config.toml
num_hidden_layers = 11
hidden_size = 512
n_experts = 48
experts_per_token = 2
d_expert = 448
d_shared_expert = 0
hidden_act = "tanh_gelu"
moe_layers = [1, 3, 5, 7, 9]
router_score = "softmax"
normalize_top_k = true
routed_scale = 1.0
balance_loss = 0.00621
balance_bias = false
router_z_loss = 0.001
init_std_router = 0.0156
lr_router = 0.00182
num_attention_heads = 8
num_key_value_heads = 8
head_dim = 64
vocab_size = 32768
norm = "layernorm"
norm_place = "pre"
norm_eps = 1e-05
positions = "rope"
rope_theta = 57200.0
rope_fraction = 0.25
qk_norm = false
attn_scale = 0.125
tie_word_embeddings = false
parallel_block = true
init = "uniform"
init_std_qkv = 0.0194
init_std_o = 0.00413
init_std_up = 0.0194
init_std_down = 0.00207
optimizer = "muon_variant"
learning_rate = 0.0109
lr_mult_qkv = 0.4
beta1 = 0.93
lr_head = 0.0111
max_grad_norm = 0.5
warmup_steps = 200
schedule = "cos"
final_lr_fraction = 0.1
batch_tokens = 262144
max_seq_len = 1024
doc_mask = true
train_tokens = 1147000000
max_steps = 4376
dataset = "wikipedia_en"
Below are experts of layer 3 (counted from 0) of a mixture-of-experts language model. Rows are named up (a neuron's input weights, with its number) and show model dimensions 384-447. Each number is 128 + 32 x the weight over its row's rms, rounded and kept within 0 to 255. Numbers have three digits each.
Before each expert's rows: "comes after" lists some tokens at least twice as common just before its tokens as in all text; "mostly gets" lists some tokens that are sent to it at least half of the time. This comes from a sample of Wikipedia text that the model never trained on. Tokens count by the router's weight.

# expert 26
comes after: " was", " is", " be", " are", " were", " a"
mostly gets: " well", " reported", " similar", " able", " According", " according"
up0:136061122165152132081139070110161120087085124150085115096176153111116154111135109085136101083115091103131110160134134120126162106148123181142086162143101180137155081120150138160140089068150168
up1:114171130114139160134109099169166108135083151138121144127105120137068157197071147134170146106169128147120099145188126141128152088180059077145153128104116156112147130060133147129114072096137111
up2:102176133136088138194074115178108104056173133154105127118128101115118118160095107087111130132117161132114118114128105111067124136121112118117175165156138172149076114090083114064125142147110098
up3:145162091149114143135106112122094162100177201173120102187032115129144104137125156071127118148127116089092102173147106101124176121120109135085177131117154156146109131093120134112178127141137135
up4:100143141074155122160070160095090118092111113089117097104140143155157113160094087142090175120140157063122197110131107170135116107111142102121137129066131113129129160124150142095103184087159172
up5:092105115132143161081133198117139141092133108157164093168109194173122167126144096110154104084120101168198110113114141156117117141153189181151119127119150133152151136081155155113102098086127198
up6:087205139106127122110151165100146109111149105178152204102138152155069170146102119089116125042168113194105115122131082082094158166137122099148109119124148122165140098085135182137134097108119074
up7:086114075138135116100118175129078155079118114128156193160117089086085147144113122072117096158157141118099119109110125160102154096158183153165102131128129091115164135121058093171209088120128161
up8:104152116123112129091171131117131131102130136173122188131096127091121126080155117100134137130123186160099150138151126165113058159102111096053091133142122152124125162156162144190191088083104162
up9:152106100100126097132162143118125122147135150180126098108108077167089095133113107133155173093142143190179124125106120134186137130127114120146138103134128185074173154146061137100128083105163135
up10:147129180183092127060065079111112089177146111147099136158103133151106054132140152144103172153214099099131114128146115106093168143075063176166112170124141155169124157118071150164074158067138140
up11:183067105131118145105103076110109106074163115072108113134116136084079091083115144138101125133197163131143111189106119141106090180119117128093089117150161150115074097088140124092123113085141133
up12:145134111163090142101102161101126164116149086141145016074162085129130098134122129149126172085160171118088161070162155134079158114139192090087165135122094121070158131169143133094105113131125120
up13:121150184079118149110110140120145123161089124156168147137102124101137161091127114098127123145132124170099160175071142086061101137080112169164166078184145122118131113102091117148132126123166111
up14:102173111147061124117100085111130128113098149155118124168148156100141144105102130183112159158117157095083122135122136113127140150116181073142065105196120134154064191095183083146192155126123160
up15:116108098131122114136180102080076164139133114067149113135126145141150098110123153083240148121168144176117113182147119116137163159175137139156030116118116160070115092136107116187101143137138164
up16:172134128119137104167016136096089099128097120116144078169152103092174099141095074160187111112106098135071138132115081161074120118115143136095153137132143115137112167084162136107092114090154192
up17:083138188131147119139152124063069085106106137161164152095105144148130099124035137196122108093121146082169150092082139176176144167167179099102133144118094111228141106125170105081114081073048143
up18:101136136075133154102140108093155121107069149095186085173114103153104066088139164135100095168126079124112129195118141172130081162095140219101103082161113117104115157078123116136085138178121137
up19:154073151176137127094189097206134110133125091139147178115098095103113104141160142121115103140151119167206149083125153108108080078153135101124141159144147136136131125108064159102150205126159093
up20:142154103078138096147139160136126167109144155168161134150099095110119103083079165194085127142121102136099123083128111049097117126077084113190095104124170140118106106105087157180149118103085122
up21:161134116116130114170135172111135126115115141112107099108121108124159135116138138187083170113133108131190155170165126152131150135107115152114131107129149126172085110041128093192024116185134102
up22:106151143119067184071143164143139111119170115091122162155112081160120117096163088071098139084186151089119111094168118100091169136118150139152164157200104133122125150129108176085102119195106141
up23:146183099186137088120115159117127115126082127097129089095140165153194085140137129165144123166123149144219093124171116126068108098140166127064124118083114174164125143135131134143048104150128127
up24:098152109122148208119144114163138136149140168115160127138092150079080139140172134134123087115141144071071062077122153136092114104091098107136109123137147098104135151142165165171100165128064185
up25:140116142135088116043148079131147105100108121086162187073085154147117121148057096086139138141150137118147127138125111161189143155115210219129111162086162111134088151097146145124067125128149199
up26:104139114072105098097083144161118132138110092061125138124099185137099131081099123046162197119145108134145148176095156148106085126122140095186131152136148084090135143174139132228106063138135136
up27:114148122078155143098126171130141153146164132163137174113135050087090130164151169117151097053124168150102078153155163166096114131154137075228114147155135136102125154169090068133063145150121191
up28:127098157074098110111108178130125071104121153122109053106085134184081093113104141120146166149088123133137062170147129111170058145135125146108137151130068083093108206127154115142117072130100120
up29:148091091176109179110120109067131135133144134152116077087134166191091135182094166086129184153144159165125146131132130087130147123130114109091160141158154159174147162082161150151109122135128132
up30:119101110093111169075146087099113130096107118120108141118154146171131151147140166075147109099113123142148111090174133152141099125091088143107180139154168116113075136102132159181119091167109154
up31:195134137111165077133109123172116088119171152130112128142179117107072115137144117162144119091068158094107165102093144165125087150120141087181116114144149108146109129131103121138099107152087121
up32:164157113165149126066105131105126114152128108102099121125166073146144103108087081123123132129063155137101202128124123199117117153115124132117109146108133167129061126126122125116119156107182143
up33:150130103151133132128145119173107125090135132110122091192102111142105067073158159115108140141114151150080152200178152107114099119145145166126123142121138174118094036127131152064156097149131106
up34:139151153183146086118162140140136123193144143135128153097167189137168120137128162140135129158176107130128170154166116170111138138109098117088153128156125142177168148106138107100144125162089137
up35:137118171094086099148074101131116132077176127120139111124079087125134170096107147103139125169155151075109137154131084183129164134128093130176107147132105158146122090123094163125171166130076145
up36:124122118082125132125132092170126051143128077140124117135172068116135104116113150127126155078091118149157120162089068161119125116128114100135105145108162152132101110189111140136124140188110158
up37:136134093064213153128109110137121126127101134143122133153149145151123149165100054141162097146128147137070170128067135125154149124113153091118173168076126064084161115175114139107104107118141123
up38:113097156146164074105128136114101204049150161121166129141074151116114184154123120143113130134106152164153161137140137134135129116123164143137135145138167072077154053177112160125116109098130105
up39:098097124164118152101114137135105131075105151151176077104117147181137158130062124131173183132132112130157147138158125138141097114141097087145109097093078158133159130163133076080148126139116110
up40:116082104164125132107090093131096093102148132166164083117149136196150143088149160149130162098073173171096153181125128155152176163122149145124147080128071069139187113126115132085171100131092162
up41:155139107218135100164120161192092096126083138159124105117118159191114175084161141122172099133093069089063119097121130155104116159208141127209154159150114120104203143065131103173171080128069054
up42:128204155069133104089161112147128174138111103132146137127102161179085117084128114148109130133138143116104086123033114113052170152140077105189130098136115207150113161180145111171128184104122147
up43:151096122166112137134089134107118122147128070151099130151121140135121157170080151129112092124164111076141092142177093099143121146114153139146166131134155135159173107105096180089110116103090118
up44:152115144102174098147141110095142064115179145111082203144151127154137113167088120152134147095104129094109115129049117077136070133154087095174120097068142164095092123149139115178146142103090116
up45:123107116154094162092157117157165088131151114125115063164085104198163114127089116102167135159146140123143138147118123119153129097134059117074198076096104103183200110199126177141151126035154150
up46:157163108168156184041126090131074119158130075048141096100131144166158129185126122184143167115088140174115138126176110138111130096129145168069144106136149146095129127133134116169103123117109207
up47:120182166097151135121121119131177098063153210118132109160166111072183167129160136099097070124104164078129152190072154083152142137183125129151150147149101136191129085143106144127138118069088126
up48:106118158163078163123129115180108144107084136139104077197155112147161088098138115105177141116064109153104120068168115077169118149134119142151111056134094132171078080080132187138101061109097171
up49:119104153160109116126087109112057140090163133106123101105071156161174107147132194069107083135101134138098180064113105093163114156087132136126094071139163153108100117058132111146147118061122117
up50:134158151158088168096107060098114148108108176123061150202098161111102148139129116138147097081128147043121149145093082157144095148140078102081064136133157139128032107154098101165131119113106099
up51:120105144153103100095122064134116153038113137163138145067184138168030138175152081088136123145166124112117130137137143122089142190138161048106145087110119095120136150186118122100106131113151121
up52:161148097154150128130153148211128122055132181188154116039096148142089120120128086144147128116049188167119149109102128126085106195082122109083104124159144087095118189105148105180112092105135158
up53:167131147121126170147136112116181123109135132121136079091171071139097083156141125100156195101103140103110148069111143162149127195193148089095125110122085122102133109090153105113121208137197145
up54:103151209116153131071087105090102149072113119135145164135155089067151094119176119132127140073124067116148147170078127132155148107163132173152085149174176171132137136180146163170127130049105110
up55:123162130122159112105139139111165106100153124104101158164081184150146112134077101096179126090121082143079120123062078080107151131158184132126163111118077139108133113134132174132160083117102120
up56:138125113116083174164110127129123137155112098156149082100107145121104163110127115113160108123125111151114159107086178149101161118161118135173118204131058117121144147117166152124084136173106136
up57:189088108120081132076100148157132128124132088051105057097147095183103134109127135149134181147198090165118132119107130114120138074090157125114082140134144126090134074099149139106111166128154179
up58:091138146120104081066090123113144109103086167145135133101171081106126122128112182146123106139112140128184113069124120147151104120151150145112095097132113185118176092080110146115155141143074155
up59:101130161090153182122163124073129109124136163127116142087100148132153133088141158147118152193120163128133121106146141112211116185126136114095094141147131151059087145103106086132093110070116105
up60:052122101193193071095103149164153072157117167116154104136090157128077100135113118135122142150064153164123103089124148175130133114091137132106138178152076126128156132133129196146080097183086144
up61:094128151087135120136121111140156104153088076135140116119096094156109116120105210116075082162147114101137120181149092136111166103117101139124154156122171150128088121140106099176113149136029088
up62:127073082117063081132150082130150171137114112109146110173126123128098082138099053150078162116082177129121135114153154157165118076069102106089161144145057139083148190120109103135116143192100091
up63:138147140135158132128127153193132113128172159107152121106127097131184183170118110107174121188188165154132136153135153176119211121153139102111125196130104143128153145107141162119126104157152122
up64:127078145112147137101171124092134060126142094051115178190107159103145177178094088095172111097097146138118153118092153173130061141170152102136113116118163122108130148162132158188119157164125141
up65:113140092090158046121136085121105133122136095170106177111125127134097070153144119130143145142139153150117127115159166166109161129122061151115112152094102136157150094154161041135165142124071154
up66:173145087160111176158132157117086199142069192187060129137092107129188147145112125113135147118206111116128138148053135124172083130114092144109096164072132119139102136114096117126192118168133129
up67:117164149097086078072113081098123121187168215093142124127120098073116084070120116142068137123115150101132126145123117125122164116102102139104125117122126115135099103137106136142105178155076162
up68:122157120156146136093096107149141126107101158144110108082127128141150084086143153198093072152099106073135186100084107111152103117159155155110147129127119130090100099118145065098106152148144090
up69:168118144106114134124153113107140130141185112160145066113151126181109095132161204124207156124167137158124112160134135084097141188074109213116139103145124161091087124075110136160139098140175117
up70:124159094150143201093158096088149126091151117169098151097119164123122140149106122096154186100100221106138137100031148124141087179093162165119117092084105166113138179112121122114091157123173138
up71:175133189160133142108122160162079137133103128164136116113116174174148063143097062131141148099124103146140108140139130126115167112115104106111113151088088104195150118105142108115099113174093109
up72:129075128170093128124121107184104102110118161180100113141137076168088179102077064117089091101127148144165123154156103121061071148086087139121092062137114155122199129147196146147101137129113160
up73:116113165161086139092125102157107107196188120143140125116200114138128132107144139145080132186112178207126139092144084160118151140069140143107121098138093127124096134171114157137139091084090120
up74:110102130095066099146113122180101138105017173120113082121168121117148163206129121123176127108090118101123133093160132052178112106111181137097140132097154123124134146163168138174129067090093166
up75:190121052129127120175121106131105097090082107171085088143108131170106135131073158096104151170134146166097063108138128149083118151131134120076091141173121118161154071078072102132191127149108120
up76:176123158144132072091112153105097097091056114165148096124106144143134091146152089142087154070057189125130149091109185120152060114139119209106096166103149130161118177168108182072105117126200097
up77:115180165064129123115153138155114085121172086154136143123104143147112159107142060137181089176149133149136159212135122123114116126125154110118159094138109187139152181130163115116099105131077114
up78:151129153130165125142109100113136132157145155129101212120128126132057085182106152099127108127102109150071148115106172145125134109112143133103212123125116143095130161120115165114070173139150136
up79:135166163105135126083116151109094107182079144097157074119123167124097108144112064084102085096099063166141093125137118138124144176104155152155167086129119187149158111104125181129122078078157098
up80:151111102132133165114143064093124049169130113129082168098110148125118148132156129113134143146115130169094103152119133161119127146101100115121106063061094085114133049102174132182093187123110113
up81:087072163187097160039114124162121174131114148114142138107120062102165106140094163150111131162129229183089182185141143120136171191145081109169134087193159125098121148136186143140100118132104139
up82:098124109112144158100140143124099172096050081115118099142106086129146128105184118133103179099112169138142107105139134137147074142062125143084157157156188122106113126099099134154114174112120123
up83:123167156159144174206129115105144118093149167113121142101206123152089179143118110194109207120120147078132115167113156134097108173097187132155118134166109126087148140104137117102098118150141139
up84:201170164165133126085162114159179126107105135114149097170110130139164128140104069085115126093161153105172126083143171105174165142092120069073102147130078098118144088084105124133125131091113149
up85:112151070104158128166150094107200119112068132135114178145139093124185121085079090141157094189141106136094111125120116072088064130085076135138066120126121158155155123169076112160118168134103092
up86:091154141157118103144165133141077098073179146172175129105140166128167131135112126131104129109134103094111153106163126188113108102141125115110152086125108124221062009136107097089093146144167109
up87:171121158126133121034178092168146131126134162140117171131130180123100056131126147120145107102168143177170163115137135126169098170181158081138086096147086151145142111179158177130044128091106143
up88:072094115120155128116159124141108137148108103151129182129071108146119171101101148086143133142172162122111129124168120152202090158110121141146124156143130159135091134106107140118130158168107144
up89:155152099128117070112112100141154150106128114152097152145136135171109120148125114125137112185086117139143188114080124140179106075145172116145061077114146145095180126126106118122133180123142123
up90:155116148125150081038188138171123153128111152024101132158142097149061156142138092073125174132126139155153163145170142158189164091137184127127008043090117141147135081123133151163137084102149161
up91:154044164169136108082134132159099133103206136079165127131147134164217116178114132145130072108139108140095132098182062136143121123100151073106131094077163152174125174110124150096122128116055133
up92:128166171128186135105126081143108209147138102140136119084213115098065161143142117108116086096092159087123121065137136160092109117139142085107151116117182164184139131129115120152124087101166164
up93:137139159165179208086108138140132115088150110140114146081087153124129134122109151101078132116155168098186076115122146155123106153146128135126123118128160125135143125100142213153154091117121118
up94:096130115163117109135098082134102111081162103149164109118171173113165134165075121145153039102146148087093083134177133159138192072170132100125143203100123118085131135124171116149125174124107166
up95:056154164096174115139135132071123109156124175137085158129120159144122163115143124167127100114111167139116115140136120101132125091076157158154098097166075107142141162116114093155121100123140129
up96:097084107089159135164067171147002126110094140101134133131136145174146157191155136097143075154161083098165131127115156094090124135082149107134146141119120078121111136098144112135152103147150071
up97:125110114144117083167218149154159137116161152140181116128025089102076138126128179163077089167203111091108086102159057103141098155091112156093088164109129128152062055147070103100184168146119110
up98:133156105145146106117164191144080083114134142076116206176101087112156158137216101087167143115174137132127144109128126102140153156125151104144169200115145136103164123144112090158093142093146144
up99:178098164143135168152170129124163092097100078153159165129176135105064126164143078201115132073112117124150140142088091139141132111081121067079119129117192148116136100121143184164143127039128120
up100:148158120111111101107158126108113121191173098173106173106074114109133126081171127096154055118154157158116135057100140126122068150175160132145070110082109082141102110066142082181144134115122178
up101:166105198144147116044200131101110119120184101174105130170185113145171141181127104099154135084108115164117127136192139101119062093077087152140093122127135086125088204141146162049115148104129119
up102:121155118103080173069136108110078129135169140138171187141106134118134141157089098145178078131149130085134131138106155125137078105123115158135126103189132174175130119085150167111177150119129146
up103:138149088117096095092171088118157084127108177153071139152125099056123125122126098136134110153094155135196129076159180182103122055124145136162090119124060076119164130130140112142090127089067169
up104:104104164173127169143079162082132157121120117144144137126155149109127140142158165118164138134170144092093146066131071053150107155095084137116148101147121156155162141093116136133094140076178111
up105:136067119116169102081102111167112155218183103094093120142145196142114080127057126220147169170164097137113144144066119093180138134101146181117153103111082097133114130144171161156116068150096136
up106:105189130109153172040105179138187104085147161119148153183096137109142124083132145105139108143106145078105081101135142201119075116129123126140140088125148072136039125071142120144123185082157154
up107:130159115170092187149128101094165084105126097126162146151100155075037155142133128101095131105099144137145090092094124078088126176094074112093135140120079129086136081121113121122118095110097146
up108:130116107157113119149126156158086136063139167145121159129139144114131185110187070123158165116128193146103139152139153146137144143147189112103154167154143133206103144118091129150115202160121125
up109:131125178110134107100145128062164134126098117150155096159187148085105146103109143105135086129076084139187143121179068048102149113112098116111104144165130128102169111115188123123065095120149175
up110:158159162119076152099126090109122167143100095151112166103102138126131180194141161134135134115137164125151147129161179138167152134101155139136100128135093141137126143140119159188081124048129189
up111:073162122150118106147108081099181164097157148149145150128065191102128145060128140098084102137206157129121159096080189152134098182127139161175118123155119110153165068088037125170142132106063127
up112:170101180092144101157118145059153129095140137144113085123173119106099157113129076146075135127131123150098128109086132113167102161085114123087151096211189137128140151162127177155115081150164124
up113:156163167116145084146157198123108133142154146126123077166086143124120077122194087100156108091139085090066170111106130191143074143016130155063103091140176095128067140138127140085117088146088198
up114:109133162129103108113087147082098153119137134212110182141090170110090135173146109077044132149181116121140121111143151085146125117092148080145123146117127095101175131110047170122203122107147113
up115:134121141093096157141084087135132098077097121076104096136106178122103156137102065115087123149130119131132131098113127099116149087151119133194176152130118155177091136105088150170116085126138124
up116:122117095117179104158131126121129151072095138132147071105126205118128158138112084086113060148148158187129122093207160130158067149178151121122163120136098171152067103160132118178128150158156159
up117:081075113114110112115107131064061104097142107181157172241047109158102079135060161141147172180139106120127115097090107152186113159139144132119120134107118135119146135073116099131156135128114100
up118:129165195104098099120141191092137136170148091178090121125063118146131097115133146149090125062179153166129147136139175119113111150117133157074146145125069148139192099138155095112117089096100155
up119:172089138079137107185116092112111178139075192151090159097106183104087146129149102144150099218120095085111094165129156094120103090133101122194141126149131137134116113136126050185145178100143097
up120:119122149152103123084149112124135114120133149130119111156089089174151108134172185095104130137162113167087142195125140160141133134134102077146133092132174150129091182073162139129128095125167143
up121:132113154138109165179112138154117118083122154098179086144073188157135059096126126123148148166109129127143167116162104137170120132130122098181122149131130105134145136131233124120142156160128144
up122:194144091109141158131195186154134124151135172171146174072120082099136125131139092110093056077133157146064111109187105088136090085124177143161144110086072085127050080114113079169093136129174152
up123:080130149115133139103113141110177192069099132084102131140136118127110143079116084143118082119140113155135099108102188094092143053144210189122120104182067132122125122100125190122134094137136141
up124:069081141185210123152154124080149138157141129135136111083138091141122129088132092111124121198162161084131139057114080141132072167101105131087106117141124111141124122106182148070148112130062130
up125:137176111095123138106126112120092110103202148142172124090188128125054162181098101106110145107100151117200189173102090171072141141102101200106158085140110168150126093118169089072067231111122125
up126:105175156180115165131096085070156090145085150087137090118103177143144130129144182105102130125132121096072155134146064132150153099118119084101129112126100146118194070110150130116193112122135184
up127:178082198147145117100114135124160094114113163197144101122134089138151144150120130113107098108153134097107122105134094168123109147166146132110138105130081116108109110119150142100090113103147137
up128:101109227105167153014139109138154105122113136128132135097131159103169129148128138126104118127127138147130121172086078178175154161103155117183118145113090084134114181161130144171106145131073110
up129:150168164124143153109118088111103134172169148102123152175148159105105145126081160123069182123164180135112147097125147124110135133145125139078130113153146166162143129158078159121123118147164182
up130:133158141137122164072126147171143121125090158150083144159128136167109145086102151199162099162137158178142124106038103150120171136178143155054155170176130128204113111123131118133089104080154189
up131:158143152146140090137091159088183127146144143118074148165138129125153088104090160127130162163172128160127099077103070105112110101140138101118209092148206170164107106130121089149181164124095124
up132:167144198149157137102172089148142112132149098118084125133116088207133137093146090054124094112192146131151152147142187183154142039110173151141143043127143125191124120201104165161094162127151167
up133:135137125128080079145129132101176217114124133120107065139170117133093111122110101087117137177154159165098143157135098185141156120098149115183115146135142086111143090104134194082132134136159152
up134:127152134088166153119155130137101141034150118169139151178078129131120148113129109117056174118138224179119119166148096123152123124087155130130142114136125086129085134160104098116120164140100145
up135:125116107073078132147126074088112126134108106120178112118162088156112165127082104126123103145119117119175164147107196111104064111129150094095186157107131140112119135149165105094156110136068153
up136:080161132139125128098112077046073102099134149140122150149137157127129085149129105111118147128112169165173171141105140147157031157105094064078134143183165181064135138106102128134119118103143157
up137:165113096158114080073088180129094091179039108138151107064095152149144114106144128151094117124173128110166112213115165106155089093124098133193111121069160161130126108132137212126074129120114106
up138:132171077132133106118139137066111066058173173088148140131091141135141141131202098068099153141107142175149115137097165123104071149138122116152147101179161119128071147223127113148113149118133121
up139:108153170120106091054105103097140188111128155084119101071130202136172117147111131095105127084148142169142103167134106121147103129074181103100141145043181129126111148137145127153154067115115120
up140:153106151101157136122193051077157130115113078109160137146147120147144101149096142150130142152155137121143189135122107145157150092138113106175085137075118091108164175128114141138146205190144178
up141:162178140158110147086185070096132133110102111119152189116099101129176100123089070131124114107121110192074120120129193133063139139105160120084115157197083132117131177105100143187107080161112111
up142:143153152141099122111114075108124139103156114124147086146135187065109121183104142104119092113152139173169129145095208069186150124113141185142083159131173155095149153124110157110133066103149217
up143:128154126120107118093187140129123127112111096120075118093126119154158087131164141148076108120129177136189115143159144117081165120075045048125096125119103190132163158128094166097163134105143185
up144:124081121088059142170173151108108109133164064181097099110157125069110121110115095074083125144123118113106139101181092100093113135147119105129042135108178241152125118081104123122081141088158175
up145:147117120129119136112102100050110172106162135112075105127095107141147141096159144105194125112151136077094108081161093144170118112152173106135116102101151131106133170146125109129121106122095098
up146:126110150152137152157154133138112140103100128143139098108090118148155154158046118166137125149127147179163140137171096138117166123156150106104079084165098061149156087130134113093128202137131190
up147:096125102118136078151062113084139143075080147127141107044094093113104075132161129146122113162162158132159151116078135173035081141119211089111136112171185100105162198098126198123082170126108154
up148:097191148099139107125147131141119131157133106096126167114072153117056134141142117067107154163189163101137098131170150154117081101081129169122109069167098143157151121135065130160160108144094104
up149:135119117110124120190115146119128086120118093156186038128147121122131143097112142160165142154121107116146219097110150091162156149151095109072153195109127144031103116133164150118091102146103161
up150:147212142137158106061144083143117119171130113106133052120148153113185143183154120097146142162164157077143137103135120142146181096062143134158097119131176081112129102116063184114202155091108099
up151:132121153118077154158148077111111098191116124110105149152211134112112114122142086113105144109171156117185113142120048147193135137125134099125098116155083153160071128153105149130166164091100111
up152:166106177146097135133119161119078084160084107134054040140131125129151172194178114084142116137139136122103158137115020162104118142158097083110119105103109166182093167130118120109087082080153149
up153:177111184100121168120113113163094123130165131123174118176103174093140099114148075088113160124110177072135131099109139147107150141090141159136084118089125110055123162081139162194139152083097111
up154:162184160105066151145167120131116143106135147123108088104028165139130096139156127122099089125140117058097203150123113163156122183089118181104130143133141126167138140105144134176090131136075105
up155:114124154147081184181153111184159082095122134072156135176097129138151108141139126067162133121132169112141098136199134145133137116089226133129124154116145082087161077172133125139125172124100139
up156:166135132095137143146110120079111159145117136213090114126102127111105137111147123138177157123129154054142104089104103125113118139101159145027128181163158098202177142079137109118052145153124160
up157:168136215141089120174176137131090169154157131146151086128133158090146149104054079136091162103159105126105179124113170051152167159163100192171142046140119120128131161110168128132120167119088194
up158:167153110163082086128122097130170111141142154169131160144104093107124110104113094149088112081134147144112130170165129116127077144192167239091198111110155196142121199040138087160089121083157147
up159:145182146124137164157145131113120105097131139053107161139086069109045150146081175150111146113136124140117148124092183166186116125132175069151112148104131131123082126120073145147054072093131095
up160:180179108103140146146112119188131168081098110129137114142143180104111145185159094168085108225230091127155102084125121099077103120162124125109120125103118116115143104125146136116134154124155092
up161:123163152067121124162107138104131098139125162109109163104080144111154104098109126122076111100121129169132093100133068148132075128155126194134138155087140096089068114143165126187113090140058172
up162:171115171155166088117087149178171096129063153099164180135120094186134169096125154121098135110116106089124156147128091177142109196110075132153119099107109113176105126091153125074113169143076162
up163:080132121110126117149081113142123141087134126161086096142196225161137158132141127110088075132147142087138123133126107137139139088094184104176141087135148183110195117157144184220146155145173122
up164:136115194079168129086149102076087124146189108089114154137173133137102160158084119131206152105155140109088156158126215146132187136111153118097098128157173142109146134120143141154116112130136122
up165:105107154111090102084100122109172076100088077153125117089165068168117108192089176094119110080127128135145131093133131108153142124127070110087137092111084136146090081126129144121146125155168169
up166:101128134155149104102095103189124145125095108131105164078143144113136143188123117162093178137112183143166103083149133111075083109139184159101149120167157130052093145083117136123133159100070125
up167:082154173162150135121068105142131120067030129175138148138177177151072097086128076180109112137134140143127178125096076141085149101083097090112097090109092056113138076171142142103124119089143114
up168:147137186125143103130176089150129141084167149151072150171175121057112158086117074094155063102155170132161180151080149100117115166139097146154067096133087118105100141122142162154212127149132133
up169:151134043170185141116107087159083121116070149120126148181111123053100126171170168159170155147132111048141100148168162099112146166111109136115140109108084141109096150109101144158101094106170153
up170:173100182117162114089089107174114126160174160190158073147127138138123140133127085143095163154050148136106146143113117147095135144159147137190103098141079139141109136101111149072103139112130122
up171:142127117169139144095091158117161121137062104110112114162158149137104080108166070156155119134110116144128190120103163101158134135109163147125136171111176176122161119101133124194096054154077119
up172:197098118156100120133102092130137102144166082117107093143158143138097163131084149087130137104093126132084091108182133129140102062156180143160076125129138092116176145124152142118151177144136155
up173:101193113061148118123091134146134109090128137123144125159137198109124130129124134148137124133212177074080134047186133101154080124104055124164171122110095125180097131118139113136097154119101161
up174:110185175110102083154152171137149136141155069196108131149149100084144100140115093096076143138161088174123127132115102096139133129147095127064099137134077116124061123147130160109132105080152106
up175:159104143109103216166137128135145145128093118152096173116124127091102034155140111089097165172143187154162128160096113080115141091113166126142166111098127077079091193123104094172133210135097125
up176:113119225129151212131079114111130129141135115131162127122151173111152144094099117113121128119105134094172168148111118124092116092113149174127093090157150177120154108130109127112048093084114127
up177:120125088093120113094126121131068084104114104129190092087083130151142069125134193160149113134140120096135135113068107127164082148142086160197080108142188095166156087145161152141125157148128069
up178:120145108154152084123131201084145132095165153071121114176125205137074119108158168107141185068142147173134128088131133174115160110129136115101141086075157134115131092093087107122108151110171154
up179:140143130126169118100183118048089088062074142132107109083157138129143152054184107073134124158122146172121168101136119031183162076075169088117138108147151130153177143090185075082184119190113130
up180:108151141174114144150053119083083138115110158092117125122097100050102136168121156117139158162103176117022138083081148072093104114110131213135131109118155129103132147106098106127194169119116133
up181:140118120103099126080084075132096184120044192142111112065151096108112059091155097110106085144169126097112163098134115094178101235091131137135137138113166145148043132116162142205063075121097194
up182:185134101179085106153129160098131122070128152142178115132150104102154081122161104109135101152054131158167148138147133145165154115110113176119103197140136127173142100080155110094104100124123165
up183:034105209055129127154063139072089145123156146159116103128155131121135106074096115098167172125122141180126132100139156092099120136147098139110083101088061212161142128153131123127116125130076172
up184:162137139153072147156109133126109128095121106151176156132107083099132121099163107146176132125120105111132105081096161112131183178085154154179078091127086109062150172084124156121092120173094143
up185:160123162144179157070185138100046152093210094126026139165142141097113166078115071097092114158168154200090202149081136129109138119130121128096200093129113078090192154132162108135128151110120087
up186:103125148112112090181179143132097162156142114087096098117084103144121136152152136137174131130135139126148132102202122180170179142163090170119128157148181079130185135132147111142124105119077162
up187:115120169137107129096117115053087139114153142158094100086119141131120073133148109132084127186144172209121115100086083129167188154058188119133131095158142102133135204119151127099113137154149132
up188:144137198153124164139110105127109154182147185167145130104117088110159145152120137122054056142146097128189168092176086115166050130122158185163130078160120096101132124170100132085054159081152130
up189:112172130126145126147154115153087085152222142147183083131092159146127109064130108144134109090119141058116136123153129151124067129149144088140083185146081146152153138158096144186076129104093102
up190:120177099173148120082067133102159122134177068118168159223083129135116120127118121129187071095084166172148137123154127151145160150074114163094154145145143132113154110125140140188150207145098144
up191:160093150097108105158156062140160145129151136182090062135144118102063159102152119104140102084106120077132109100159104123151134057082168104113122104078147140123156113118076103146185157107102139
up192:135151129138132149141062130182126114154141088143144128155133067119104121138068127085118146084147191103137170045137126080200155101150148165115174155104125080116150159162110151130094166106107087
up193:119120157146138099136167116156104162079169095098083161164089145149113117204201195123168172134134164172129098151146116132116155099155122153153181164127217129098166092115124079129158145080139141
up194:107112099132129120171085078070159160179168132073099131040117127112124095125134069143149069132186121126160126141185117191118143055119142151134105146112087123116121137126135072128163120169170109
up195:130169153168162120091192192167146198106154134096135156151095150132106170087123071129094170150168135181129120158137144155127114188137152190121163067127112117088126088101127144069134132122181123
up196:105213114128148104122077153132136108097097118122117170116151104053119113096109122086114073149154138126155033069153099120111128106085137138163166166125115158158145139129153143162144110142132072
up197:110148096134129128089112125153145104150153084153109110157163144079130142134135094161057124135050181143104163094089115146125097165109117119140105106110086125048138102115127133128132053099109142